{"num_hidden_layers": 8, "hidden_size": 768, "n_experts": 64, "experts_per_token": 4, "d_expert": 176, "d_shared_expert": 384, "hidden_act": "elu", "moe_layers": [0, 1, 2, 3, 4, 5, 6, 7], "router_score": "softmax", "normalize_top_k": true, "routed_scale": 2.0, "balance_loss": 0.000326, "balance_bias": true, "init_std_router": 0.0375, "lr_router": 0.000663, "vocab_size": 38585, "norm": "rmsnorm", "norm_eps": 1e-05, "tie_word_embeddings": false, "optimizer": "adamw", "learning_rate": 0.000304, "beta1": 0.9, "beta2": 0.98, "batch_tokens": 131072, "max_seq_len": 1024, "train_tokens": 1176000000, "max_steps": 8973, "dataset": "wikipedia_en"}
Below are experts of layer 5 (counted from 0) of a mixture-of-experts language model. Rows are named router (the router's row for the expert), up (a neuron's input weights, with its number) and show model dimensions 336-383. Each number is 128 + 32 x the weight over its row's rms, rounded and kept within 0 to 255. Numbers have three digits each.
After each expert's rows: a language model's description of what the expert responds to. This comes from a sample of Wikipedia text that the model never trained on.

# expert 53
router:158130174133150090145182178159085164114148153130136147152134096144178105129130108176074090141110072113143166135095169143182122113147099124125110
up0:114142139087100101130149108106109163108054123134177160077055105042130125122107171157151137127124181148166148173108089124117112103043103119091103
up1:123117183089132068170108118103140120149143108115158154104158097177115109172155118057142153091067141111078085072220155164160124109135133125088163
up2:110163110135086082079122100124143084104162158119109213142140096108106123141122106121166122105104154152166104125062127085078122112120146123179136
up3:157187175133108081106189101192114138117049180167161166164127056120089155097124156140140204135149119090112094056117121119110142101116129179113105
up4:098081118151127165094166080117085137134157110137169165150077151068149135108111122116157141088142188081111167116153172111161127118092114143113121
up5:169131124154117114116145148105129136070172133141102060149091140196128156076099142138157118164147129118184198089126121104093111161168134194146152
up6:170095187178091105118158141157094132144109178112096104102106173108106121170112094122139170095107134164110129120126129085169095157126151178151076
up7:168155110122147114175148091171115165083069135105176113128150177167169133138145088140077078084192150099108090133187097162171176089152113181148136
up8:101062185114089166136145140105108121070105151092169105128126143080136082129147120179098154149135096119076154154213128126157092106128173093110039
up9:143144143152152147148154165109095184063080121105143109191118172105163107127155194097087140162148167152133160126101069159140130103192074140080071
up10:122087181105137134137195151156088233079112121114085142154122140082104088155159127090166077180145130136118100176166129148208179187160089077178170
up11:124086176144067125115148086159084093070115203155112118104129127135141084132133078122085166110167157081089155127119114086121148114077094167167142
up12:135130090159185153123165125101169126148139104099168108214192106114083142084153158136148093115138122137130118147095200080108109120043156122119094
up13:131142159150148095121167155107159160102072151113151135169070119132124076110077116130140114119157118118087187181163103155101153097184183186153099
up14:152135140113104118107084155102125138132065092091177156140092151125102101089105087103119094094093148174128165139069094101136161113093171130145204
up15:088094116156162143186112134153094129156127154171165132170105116144118188091122188087176152127096136119214158079166160128142127149119129118102119
up16:138150081099136166135147127109112123092107175074162157146161115141149157126105127130165104072207124164129083158068094099078121141160157069186147
up17:162119157147133131096113119087145102121159089154098104108174101204176144185152112116135099161093123137156132059137107146113101132104091145143169
up18:164126129087078105109188132143109099105136126079164216111156182078156113169179076141092112108080156118153117139163093146188152153112133140095131
up19:147109130122097132154073073085150187114118103130107164122142111159113150056103159098117099151158078115134139141131145122094090149152147156141162
up20:132071153122098085151116142108087128094093145153106071155120141111103120095131120179118078132142083103138092113134076122197121091068155155151108
up21:115109124128093129167198116090102098134113129135147111120160084093165126153093113161063147141171090151141120143176158060111157170074100141132107
up22:132158135151160171110150139065175161113209075159134113171177138169073130135079154120051133134164145100091086139141139149166065089165073096127119
up23:126092179078127122129158106086072133158114194170124067124124087108084043092132131174061138157087155120098181090114127145154140072123109132073103
up24:150155090147131179124123158153163092175079145085100123179187103164162197149166173133149109103146131130124081110106133110116160139154124176096179
up25:115099132151131072156095159119140074118089125093195083178142150070178121146149091086130154108135149085120118090168137129126183151089161167077147
up26:098111092092170112109130145157136194090153156161063129137093110160124092130190116165110138113106085138101129074152136140127129165164160159160101
up27:174167131147129147125150144145115138156115134127100130164150155164152152089097056102116080106148122108074100137117155120073138167151120189117078
up28:099170107100139157124096062098172175157129131081149120153121154078085180147111095139155135122183082120153134097130155170067146122162194111196141
up29:118126101136118075081076161091148129147115085133145150103067087127154110139138137131113116094148119177174103067138142054102130142112129107113160
Description: Mid-word fragments. Short letter pieces inside rare or long words, often right after a prefix, such as cond-esc-end, reac-qu-ainted, fal-con.

# expert 28
router:085101150123121064090182151171144114080153172100162100159091158090088121141143124173140162139182141103160119144101069076121174084111093127167161
up0:167131095086093161082162060101131098127121158126124104105115163159114162061157156171096101175081129163046118141121173094107149108097089075140095
up1:105123158104177186104148171151124148083095159137113071062154102163139074179091116136123102159065117110145153090147151091119089138091162161151098
up2:117112144151118128136146119198152079115084138178085164073119050106082140144107137128138158129101151149150178125181163181159136162148053093151121
up3:098109113155152130079082149152094083111125122092131106098066163078155157164142144137116128101162170077140084084113125101186083127120115157108141
up4:089137161171141139100103124162116171089167111088087105114086119097092151091129146082116130104160119109117138138145122114102173103123077079124185
up5:110139137155157182134113090138127129143095099100078137175089114171133104112077119148109138145137108102156095135079111108107066110150094142102174
up6:163144199125147140172146103140112115121163106163143151184165120157071113093174071098141090163205100122070167130116131179115083111187127171130159
up7:071134168169127090141134181071159202143090091080094132136119095152158067079089134090132116079085156064109147087155131171110132184190057154102142
up8:105154172105155100154176112138109082090110153048138087128154136116173086177135107171121139138140074133144146134085145113154159129191105106109097
up9:079155145167190092121174132150168110166045091106127126155117118087165128165162142136101142161102093219159086153174176137095130153075120118140118
up10:152168095141091140114070165067066141100159154140205118171098098189153172131142111131170114182173145181111084145135120107175142102147141115154076
up11:132108153118131147075111100148096141140162070097124146162158153110157186161093169157131092131146127126133074099143141101137090089110134163150182
up12:180194138167093145118117102166125132166183215159119095165108195096190138128099079136213105114119163104126141129177134151118147146171124174147086
up13:128199043144106124131165162060112081111099168095220129115147127141128121127185088099129140118124123175139128132102126113099192090103065109139136
up14:142111120194145093169136140170142116163111169090140179050151155085094173160149087170120140186175159114172098135126100134101138132103163064116194
up15:086063120129146110118171109134090099096137109109158135109156150111096170152142122159135106082116126155154058091184160155144188138075155138112114
up16:143084068095112107103112161165130081099164109083081167163124128157106122100155094109102146084155168123141109154096091099131098104120151144090069
up17:179069149108105138172157110082141101099141116130146083123120145148157062092127095116124082150111135083126085158115122112172095145199114100076071
up18:104129101153142117145116137109100142164164164112114103118109092134111130189101094092123137155135144045072162154082096168152113078098133119171067
up19:134158057092136124145120110068093126206148171103139146158087107139166175087090115142129129137144095120125100184174090125168109153118101135184145
up20:131101148163189113102131089141156155100131080110094126100118121095128174196159134186151086115146120073111121087102113146083120122175137122127132
up21:140139136171126091059132121136130191110139159114151086202086127091131145119104167157105088118196103119143142119138173124120183155156122150057175
up22:094132120159093106078113132109194159118123110130145163095146117161054175121115148166140118080105119116170135116119152108100125089045177126103154
up23:132134147132154160129143078142122178131167104173109123145065058057135199099070130099099130098082085143115155089173173136137130088156073148110133
up24:097120113093090146115130159148131149137174156120133151123162083115075105099128127142149119076154150053095170084111161140165143121147135194141147
up25:074152094120189160151154147089068138118105130163116149129130114067107145154163133152159149143078112101142112079147141133145134090109096101132129
up26:082140160118161142109097153097076163109158134114113098165127118132153110079095173195092117117096146044134080158108097150166122138154082122155153
up27:169107137148173092104154108168161102148124107170141162154054129113089112111175199141144094122127124140143107084109131165088122124100162131169162
up28:136097180099107143140128158070104140120202147109126163134124160144153142121124100142142103108161123087135127166122101143174147097128135201162126
up29:140166151171144132081096111129126109091084128145196082054118153085149154076076192127116141089158131089110097130149118119116166112136107098086076
Description: Dates after "on". Month names after "on" in dated prose (on July 14), sentence-initial On, and "United" in United States.

# expert 15
router:179095153184088188134076172158178074134143183096080094126142119128108104143132165125148149138132150120055076155149161152118104143161154089132121
up0:154160113118130171070105165128146054158139105079091116042143127148090183077146165168117160102157119104160106141128109131127102156167105116111070
up1:107085088114094135122168139135122133103121157109114184157152082138136149136128111143164160156146058165086161147084212198111148104048173131167151
up2:128101137156097108135124159088139141124092191133150161072164135088164098144158105111093175150067191179120077159138126134179101090118123139124145
up3:098125140079140149173127130138164124085145103168132077164144136075121119129141117137095079148111115128180129175175125222142152183123171095121146
up4:135148074184115145069167180187124125085181095156099115186149098144089111109120071136152136116131115140109097113106105124160139089070163158140122
up5:104124169090138101070127106090173099113133096110111074157090137082122129150157185100087062100193085075111108118149103075161124123144128176134139
up6:124088148107112136162120159143098151141101077117105120102095114183095117084076150105150174131146143136093098109185068168097093163116148166131129
up7:176106150132163190123161121148096103115124091134091124156143110139162103177070086075181119157122110098114139166090113126080060133161119152133132
up8:161108134142148160112125072169158163083145099117180163174141118143100152059110174149193131144099139147182154163161186186143182130204086073158136
up9:184150094115150134166127168161084147130133121100100182125136071065074177148120159071177199156183145169124120053094136084157046090134115167097126
up10:128069155140087091229091123151098163088092149150136082039101086108091119176125114107210101084106118140139106133117160176093111169153137105132125
up11:124142082186118134129079154157089161083166101144089134133131132107124134170115170102160133148083137131105162130116122088156080162091074046158100
up12:117084138167135175158072105121158157136133099141157155116136139115125175095162125194195131146086112177131078100173081143136101082132150188112136
up13:070157151114119145096133169117189120130153124109143129149103120161150159075113109167138046079102186171132152073221080137141140193123114172108072
up14:068104154096171113093121060128135150156071145152068075082067086069211077090099170158155174170217102112149144111111136110173148107153101185112128
up15:130071067187148139103114089116071125104103158092100119102101133129105142135130117097151150114222161138170110129140119041160134153088136162152099
up16:106148064180149102141147119184140119123111108181101085094121133188187169104104130163179142104133120149130184106152172189123108121115098104141148
up17:141075109111168118154128122146138175161159173223138145103132147144143126140163084172077167082186188134108188123133109112076193149153066097196105
up18:142103117173071114176134148137143099158130089178131171136111087173136080108125149106120154121166141122084163117153133079124159138150172160067096
up19:177165194200140100151144183087111112130138102163100119132168141163186163060135162128148156154126164142136159123114087175174084175070135075153070
up20:157130121123101207093153129109157140104074151071140155120170125094140104147205154176146175103139121087118123099164077090151130134181202090079137
up21:172154066108157154136132150140104119168171050114127083117149123126122142121125114118101146060108117100106134087086152075131085063180132158144180
up22:134056153145102160133067131163147129068181130145152118145085090083127116071104115154166081187125182154161093104119057173123169127145094123157143
up23:120087165124154119173222126151125115128188150138149080194168108070134124118166066155102127132115133077110097080159178230143141171137116139110138
up24:066133154124123055131100112146163148077136163165086162116159127142160146170136113110132078090139133151110129172146171127066069143098099106098079
up25:094110190061130150123156066185115115129084160127097142111174154139113058147132070113078093109142139168098165150182183125139089107119146141103112
up26:114072171116093120172143139091114065165095182124110081180114160116135148134139185120137059106112130095121092171155135074204113154112137163173067
up27:110106135123111168149138093061128097158134145051136133117170095134138126190147098133155110057089131052147103106104109116156107130136152107092163
up28:089171163138089127109150136134135170116094136091175188111082100088056106096072143137117120079112089147144125140135142155184158178195130075098126
up29:144159142110123084148111067146118107140147125148102194118166097167158097144160130157133188142207082122156138115084136094129144137136098122134179
Description: Event verbs and adverbs. Verbs and adverbs in narrative prose after was, were or in, such as announced, died, appeared, shortly, times.

# expert 36
router:185133132087076109087149136133118146155139146138168121150165131151196183110166179099055141165074137107079152124160175155067090113154170099094149
up0:127179145105116063104123115125108084081171091097080089125103099100143173154129122127108128120110128186099126121105143156161126119099175148166097
up1:131120156128177133138085109173110089135110134119137142103162087159170157168194104165100151121088139153133047183157169109137137073145123097163133
up2:145112096057162112126112128167116115153173181151141080147069091084113100193144088099169102162113137111111143160117102141104157112180134171157089
up3:139088132115140168103181119139154168138138132061108087102124140107146125162108107148121160140116112101168126112120076122179138105107121144157139
up4:113154112074122147116152125156121122142142136103120151147201147185104113150123104121141126148128119127117126134187153078169112126078184168175128
up5:140161151097135092126170172172153136177145108126149087123121068156098083138130121114101066109089143154125171093193194124122114121106042151133116
up6:109086120113169146171164164128191160097078111109067150186123137065146056115113213150161083088178165137137100169064150070179107109139167199089114
up7:199139117153182177148165102120129122167154065104114129103140110161105099124102172168097117089132073156189124172143118116167131148136136168151190
up8:133097116116140095149055154138126139134153171171090158118143109122109137141152090154141113103159156154109149133142190092086098127129167133149117
up9:177168149140081109168184140144121105138083185086141162157096163096173173130082184073117109113153139102140127114071121105115107085122119106121128
up10:118078144101164147134119102079147124135138128135083130084153098110133112188156148124173176136100071142101090124113055095109140152161145133134103
up11:137094121092132163111121106104145147166081131087128129142113160123130081098135097156094071106203159145130185158055130097130090121122144150166140
up12:188193091148148133124158149097096120099126139162135105197177108123112116055133168166097154124138103129209177205085085094169081139114158167092091
up13:173158143165147184089145169084115157116131145151146128088123095135109205122170115089096137153088154134108134115128080108108164160106093107143139
up14:118134107113111175154097149218146161196076158159128172185104115145133144183177070133160117122146063124134153189124125074089138113108125118123158
up15:169088129088141120151146091077054153076132158170087159130157160143117102171131134114160145138139083150206125100138094124120178167186121122081172
up16:066136105146096123101185161134102172104134151123112181157126181213056130123151143174151070174114139190141074141138113191142145198118171135080138
up17:149096120114080166109108135194140190105078207172156094125086105126179081119134061102164108144116113113072098120134145148138123159108075056158089
up18:152148201152144173113099168103098158154131095149146150130114117121103051087155126108162083116095088137106125152140113134139141107117129124092165
up19:062093204126145199100132104129154095125128127141158102151117112122106110172120189103143126179151138091123091195159165182123196118114107164180157
up20:130162161135161153141103137152114135102141105178096132137150111136152108166108096084095125174161172185145089110126115128112093125128188154126124
up21:158133133178123174130171164143130104128132144145116104111158071106119206131162130100119132160124140153168067104136189088135100138103142082087077
up22:134137168087186127084133123128080094109187109145128117162144136072144102107149206138105122153171157110160090112169093121174111146171137077141127
up23:153105082179127092133159134115094116133182116173141172158128122106121092114131136157106107138080117086168097100153122130157170123114143084116133
up24:116070110121099165124104133187145074129089097141035095173145129088108101129136117200151126177151115176120130160124136125157112082143079130101110
up25:138141164093160102120163138079091104146160091106118126117098109099115110156088164062129167119130095135151130141138131125108083188180164147130089
up26:169131126163104088072141106181151103196113156166144165168142130100148121164156161113048092104114068184153062123172203116140147095104106083133112
up27:155161139132125133152118124135091170119172176146078140141142161083186108115158143117165124088174107092126133117165118154130166120077119143160150
up28:097136107128116100085083154159146127170102112123147153068181123102171145164090075133120162146098138190151124109094128134115132094160139101149132
up29:095083139104127067166059134113117126139079097110086115165105101140123169137109136085158138162155095143174137160106176058107128151148151144165155
Description: Place name endings. Place names and their final word pieces, especially cities, states, rivers and universities, such as Chicago, New York, Pradesh.

# expert 29
router:086166124180179094102140141075128099150058095172139149161106169137128147094163087077060066097165068100170111090169068066157142096120107170108108
up0:091087176150111091109111106171173156089093146150090104074095137176147145160172104098133081169104152154122128184081148169123131105122127145120133
up1:107129142080133152080086175094174144086111153112147088086095110136130121161117145154174103141102174155089139153140124126067146169116143105114109
up2:085077120161115112144138131130169142155172191193136187144064153117131145132145148111140101200164108139148090067101125071142135100190141159100112
up3:086094143164147082151175118104143116106116194174125112087120163117081121110161097107183165137162151159084178079166073095168093152082151121160174
up4:149149162122099119194134123168142097126091110155113102163079136162114084106054203061081140102071112066170143179178175116091103125132131135211135
up5:124104152146111179149145133133110157102175142119126150128115158159152143123145128073129161135184082109124132151131149136134154153115205166088100
up6:142101110119134147210100128117089147167161192105129180159070143079031091162161058144161127113150123111156102095098110109113070123123122072083127
up7:146133034115104158096048187137162185151122109175110125097158123196155171175127085069174160110108135153071069123118197099161118121086181176140107
up8:112157067121087178114171097102162174138140150047161086134128092098160110087139153157173138141113127117147146090140155142130158077163066112126153
up9:160071116127109048081111163113158129135142093127103171175114104150089134153083088172110117110162181107130104117089087116103103158167140050179099
up10:085112125141153208138194136097168156107133192116095200107071080108106137051154113090155169162158149177115177099090126081133094133099105138095126
up11:153189116068148156096139101098094179126108101178197126184103128066108129152091099132054077152179147125150070091168137106139101145175132186145116
up12:158072120104169082143101097085067101170172101134079099142143183091188108185131130172125094138085154104181096056128152133166167147182142139075116
up13:140170079183150157120139154111155165156162126177106088134115103113089058149138123115165147164165074157104148096160115137079087180124158127153139
up14:139128091144142143080117164153142120115147162171095114076103080131132071059114119126166059148093143140094132088199161158141149158161162146162128
up15:110117173165211108170112119129112137118105069077145121145091113125086105133143152106101162114114172140092175163158118137148063095081114128084075
up16:111093148140096150135137142127150169124101126176175075081133173091093146140091109169109144135134187116127104131145096137088089191162121144123124
up17:099111111076149110164109135091132182149091071114128172151186164094138114096089152107184143138124100083129118161120087163113131128107127077149106
up18:114111166131165111153096100098105197150121136171151159121104083091060059152147116122169118101101116198136129137146175112162165146158150061120095
up19:141130138079062093185150195190105116077225105124138094136151155101141106111176125109135157182171171174101097152066143152063145110105123068214142
up20:108097094092126122154122166117132089157102190154132151111148089111078101145098132124130179148153166113126057137129083156098133146181118161123088
up21:071154058142141087106083068105159171129143132127191125121107155102087107105130109094108083110204101156109080085128114115168178117067108174101118
up22:131122105138149128156118143118173152131146090100122111153113152120088119097087069083142117127184122079096094190143138093126161186174091071181135
up23:119153112147139168160175160117134091155123142097095081113113158104163174160174092145123147144115068187164143135151171167115101140060105139144113
up24:183137096158114103146134143179191121186169115142122130200136136079173122160169085082102098113119188132096124078123081190146085129107078163116193
up25:117169087151090104100146148175148153116123102160095150114075143072101185161153144133131138113133177162204126154118165122172166077146112054121161
up26:126119143080121154179108190166086101118134111108129148148136124117138052150178072096075109124098081190164144181095128119116128098128169153166177
up27:167128166107132151173115085101152103111109150118117127192065164111077166082090089133190144134208135095130110061117121085138168139157156088103185
up28:125111075143098131186119159129143131111071151091178099103108191123109116133123112136151158151110160071143114112114128153171112030175186196164150
up29:147094172103134160123190104050074075081127093134051178113157160084153158152095101130118118180165139174118115083098076148110104180104079075132110
Description: Day numbers in dates. Numbers, mostly the day of a date after a month or On, such as On 16 August, July 29; also However.

# expert 47
router:059162074129157184172066141117082140188155124111141155125122100106097112143113172122106121128139136144176156148099140081183168148127078182068147
up0:126116138110166110165085136158120087154115121105135177173121126107117055113135163111090135158107122165114111136099111173082151133143097104084071
up1:095151080141102120124186179137152186105151149099130104161104101145096088156081156149095090076100130099078092118195134146090122107084127123138120
up2:148124102115095165132082083051119160163100115127169147128160127167057169167151165113153117147114161108093147143178139109134158203107081123118145
up3:197139138147143156088102149110196139111123082176121111135131129086083128140103079138127157157171091132096138128109129140145072194086106119164107
up4:126125113138117108142105158157107118077087152109138137207155117137118159131134114098094109119144137108114203169111113094128157150108109175163121
up5:086169122110154178094144163127055094149098146147139127160124144108119138116131139153110105120128156064142112192128118116086087082086097128152130
up6:146133087128084144098173179124215094096105100210056164128128130115092160119169112137152143107124118119179136178166129144160097143136133126181166
up7:116132154157129096104080120043126101120115206166126175091109155108118113152141077178190178085159172076114140118110116106107123165148111121204166
up8:119127178137092174154115103094135105112175153123084082144133092135075095122136123167097133120157152135118177138125196146073177182094095107144105
up9:123169158086117094137108100150132152114075115148106132148064157134073179186180136108116140126123159083147088087109168127166136054138078127145090
up10:159103160063166092082164119147139106135148061121125123091157199076110149078137121136164123129113157153089176091121111156131132100104092117105165
up11:137139147116165182097115200128186177101076094165113160144110110064125100137131162111159151183105144150076101159178131137177184146108176044128142
up12:111149096102159114192093133104198133152125123110122075107120114101171129168166165177049168075154189122149124111061117104178159152159087149102184
up13:155171088092161154134159135192175123139178132112151162103150136146113172144055101098149136090171143083089175094104149118189124102169142164180113
up14:162074139128115183145062114081093146143126146145066166158099123114056108151128150089072129181181095094181158051137114168145163102155117159090157
up15:145104183126134142139107051128114152129169141113145127128175114119111147174088116150132205139108136135138079039153166106117138096098092136091176
up16:136096178131104151135188147142117140126092135113111176109178053132116121110165157127201029111149140152086107127184134163163093101082111080121123
up17:117153161085123171059121073144102175123098154113068145141151123138111172201125140167129147132092143128170056119153168134170080151166158126150165
up18:138127078057115132165077180137125110094099077135089146151151137159141178132117129161118094114186106115097113164052100132129111078132076106145103
up19:085095121121157129114111136096118171163133108169083105173058135110181167117097132155126151194116133129173162072186188094216099183085127185194156
up20:131130134162149138139167166143137126110097110132116118084109108080095120163111113091107183154127090109093173149084096104125084146144172136138118
up21:135165111153146094130129135140145089079090112119119127191178144163100147167149076083112137146135185167143181083136124149171118095123132073166095
up22:188122135155129109104060143125117154102078139077107159199183109113104138153108177136140120187082155156130120169137117111125178185197106139175095
up23:091163122208149093140149112044156166112151170127142081056122156124189083127175123204132144077090155171150111146179087160124125155144177116129112
up24:117071111105136145164156127112139094101114120113099145125136168120158152158113116110135088094120143111082148172169066132135076155116142163072160
up25:175065128119170156171088166143120120160115116105121098118139170089101156169148077187151118159141126167158079171146138129110134084172163104135133
up26:139112167080133165132168121122131096150162116132107158109133140181071127073113166143115136112148096112145141168167110108129099157110176080167100
up27:108157160128147154143150103084161119105161144128159136145173176154075100110154180121133103150174113105110130128071173143109115142162132166148173
up28:091141136145147072102150165179102134156148135151109086105156123163071161150108059158094170094156110114145121140141154156119090104094117102135185
up29:145130119164096189186139073091154059111191120113068138125078097177167134168165160171178129174154101140095168100109145141172175114137095118158168
Description: Election and census figures. Numbers, parties and labels in election result and census tables, such as Democratic, Republican, votes, Native American, 30,087.

# expert 49
router:069160117119089153106094140123149121129195129100169060177142079121185141107096176120113146170135113147118140090123184167092070142137147101151109
up0:086135115090099146148121147111174147114133121133110104112072084130083188134069137155157108133104113138164132118115124116095144116131081151140164
up1:174141105137137094076120154097088196146111148104140135160116179119146164091075134138139177187130096119117136171185152174094081145144146089176148
up2:132145134116151112081080072200102089113145190125121088131101160160173162095121106143143072107140154133125098163149159131111131124117109176107131
up3:174159120083075150118153145136121136138177095164110180172080126193094142094188099067130084100108163113106118132124129159112132130076147100182134
up4:123167116123138063186139089110139194066163162121140110206073134097081066093143115143135093097191103088125081084087141133132159133115127132081073
up5:151143110120168075096138144121076125094071135168129156112085133176113140119141183117163103132132144154136157108114096144149177178077175180068157
up6:153144150126093087140102154102142159145085152158129137155138190149192143153147104166173107160141113076130147089089129149161127106083109102080155
up7:166129159138100126094137164081177177142101113084103105159122061198057081075142130105084173151133114086097123163129102177098101131192090059084108
up8:125162105119092198115065123168079104078091141088113171123073142127138178151176065196132071184154155152183131084142141171169086099147107145172110
up9:121099135115077137116111145174143156121125122097128169152126192113104121084178132164113090140097125146079115082139153116154131172097167141103112
up10:126064128169192133131228105108158202110138143117130116132073131197112142093093148132131151158176070145107160087097131158120175168151124101124197
up11:112131138176100155119136104167088135083134145134119140188141145157172099147162103186153173171138152128117155145097149075159157181194175116117119
up12:131158165114199100123182190179155172186134147105128126176193110157092149127100126053146123079109207159101104184109101150150087089197144134105173
up13:150113133089148143074139158165118192116159089110171095067121134128092135103132188126177089124124127140064184115182145151109171100103138097152127
up14:155101180153095166171143137175086097117118145132101102120141093127124131140137092108116126143111151190149093135119083117158151076141176152125133
up15:126130138058125114106169074169121100188142117142193131060145183143110156082127105096107129127117172133114141122159085148103097051099094076085148
up16:143150183175149146103124121127153079091164170138126102154121132142165168165135140128140168132157134189117150182117138168113143165106120156134117
up17:099141086163117116148180125116176100048138161168081124123105088106191132155119143153101175125127166129070114159134164074128106186100087178102095
up18:170132130085132129150141146093119114149081106111151116187124087153135134075092149128211142171140192131111192159158135111169144116170091181116144
up19:141150130143164104117074176107102062126163121065149119147186142095122136135109119116115104152154129152129153088149126162160143138126165086106076
up20:174106137132079118131183135126159100129171113121128140138088116153175136107135150054142184143129157073186153137130176104107123104157045068136133
up21:097101163114126077145119082173126127124134117115152125117112108161135116129193100107097129120116131149136094159103089203077133072112114089161119
up22:117161112142107165092094086156113086106084190117078109159148109116058118160086087114166106104123131127107083142117112151106132190125141135115123
up23:061136109100112139136152181173127126192103150116122100207065129174142087152165147100107130164084112115077143158093154143169084090228118109162142
up24:086162199129180075135160133102088127129069155183148088113190137134164093102191135149151083114136104150173164135113149165183168151157176154144137
up25:124148145140097122170127149171129157163156133097129173115104138102199106130109154174109146097082102085135131114118055111159131119113103150078119
up26:170066120100129068162150141115124152071091161116132115113158134160158166128081088111088102132147152147135130129161146231086130175083072122137135
up27:151159137108162139119115109087101144159121140113143093124115159164092103115122129132098172193099101182148116145119154113143122115094126122117156
up28:156143124100118123098183111174080096180155131069133116188127077154128160177143135127183102142149132122172146157148184144168160100177122123099173
up29:108111144180137109107165140101129151127085134157113180186126121124130096121083107124129135053108184157159118122087086187088060120085167106180151
Description: Organization name parts. Later words or pieces of organization, team, label and company names, such as Institute, Association, Records, Trail Blazers, United Soccer.

# expert 13
router:097200100095144118087119067113149117150116112124152173104159145103154182155178104125143182145104129152167141172090155153075126125126078160128152
up0:086150195112077140155128073153153144145141158116163066135175129140158065120098143121151096121083181157173138077186115142110158149141157088085127
up1:138145112136112056121101134121130189149111108117097182128108120136123152119145135131098116095168109124157076188095124128172146141134136125133060
up2:127144101178137111174142161095113152151117098062119099102064148146090208092105126076123091156100095169144171118112153192128173158133131086116152
up3:109132071159099126081150148110122079127150131156106134127111164082069144168176156166125144109141118191136095135096146121212134113186099099141149
up4:172070188013124086102067156110101116184104123134140181137134076119149163170165114103129096111122118137140114159148123081087120126124107076112099
up5:159088131155099208101151075083162168138140132118143108144118040152108155153138104068119057122095104100096116119124126163163123166155159122151119
up6:150145133147141075149171130169081154112066085157119083140111133172081164127106115147155161114135126104087121163094093142143161070169167132120163
up7:144153169123112109161154126113082182130130097104171199153082149151139157138096067168124104154152094132086156151152062165135163144116148113150108
up8:088112110084133096130135081175145107138133162058081123138135157149132082171095164128140166098089101145124121108089121118143084105123088101121177
up9:161110097091117153114146130118085111179062125132079142138109150115156092076134097170153124102142126154115146143112153107154161157118157125183118
up10:095105073142190146119171091093151183136126149121119104195142109161168139122146088109128106170097195117144102120092074098098154139123132112107101
up11:055078084143089169155106101095138136070133097142090148072162155116121114144171129152064078096128123099104087063127152187146114167182217160159104
up12:092112097165109160177128080135158110090087144057105177125115124166150132127090138175194098126133105116172149106158108160137114106121096124115139
up13:063115139132152132181136098141133168115153100091173094122136103169140134134128136137116092115119188090108186083174120101157123125075085081184130
up14:095160128137105125076190144093095146141133068128109200132088155084116132174172117143105140093175172154103087141116120166158096111169104183122120
up15:141099094119128126131111079138163128122092092115149071121114139093131113159144172106162141133210100124134177114179166110113146164133151135206174
up16:088135133129077106151083088089067104145142090072138093119163123080146057100175165102141123097127138178149136106210165105093132149168129108105103
up17:158108124158120120125156094125102164099094127074128139131086172054094091162168126111130103118099175089146138065080080130129086144085117126097132
up18:138083098117091126197177098132081192180152112140185081044111084096096120206074075145098136079165151167155215142147116153169132156122084123125127
up19:140141146119115144162148096152168132101149127120116089138119176064126155102144125144123109070152182156129104119103117163079183129125183137119122
up20:120167119124153133171117119108116140096117129092178126140184061123186107091134129159111150106100141097087174139110092160144152082077121168144142
up21:052086136182113133191121112164110072110170081112108067077148108110132149122104135132120141123118050092137178148180183162089077145131119133143131
up22:145139072158169088154130115086152111135113143133107116079165151114094111108125123096102073116143139168166092071128076124156093129078114083083153
up23:142102134091108128131082124156103111105161148110140181161125094128139152162109176138157133149114117128139130055130132099166106136127138091105126
up24:091093135167095129140094095129170108172078098138131069104123120132122115167087106142086082112132121081151103113093141142178072171078133112092087
up25:182122107150094124124093102138099173082156158133126124117122172101145093111167133153152117067155163146129125095092129193112106117189126177108123
up26:145136135102141095145121140114126091118086065189151163121167088157141121137075097085100101151157098154168072165141140103165144109124087088150161
up27:136114098115144159125144093083163161130115143128125177128161121111185092146146138141145162132112087119145142145069094127090124144128101143070137
up28:155055170086098149130148111149160052087105107101152119133082080092124196126094141122175147177113136149093171076163179190135097178116105165124178
up29:130161163155134155144063174156143108122148080118086073082138120164068158152145218107142137065142177195109135099077155061148115084173089065115172
Description: Infobox field labels. Field-name words just before a colon in infoboxes and lists, such as end, county, Tracks, Born, Coordinates, Genus, plus words inside institution names.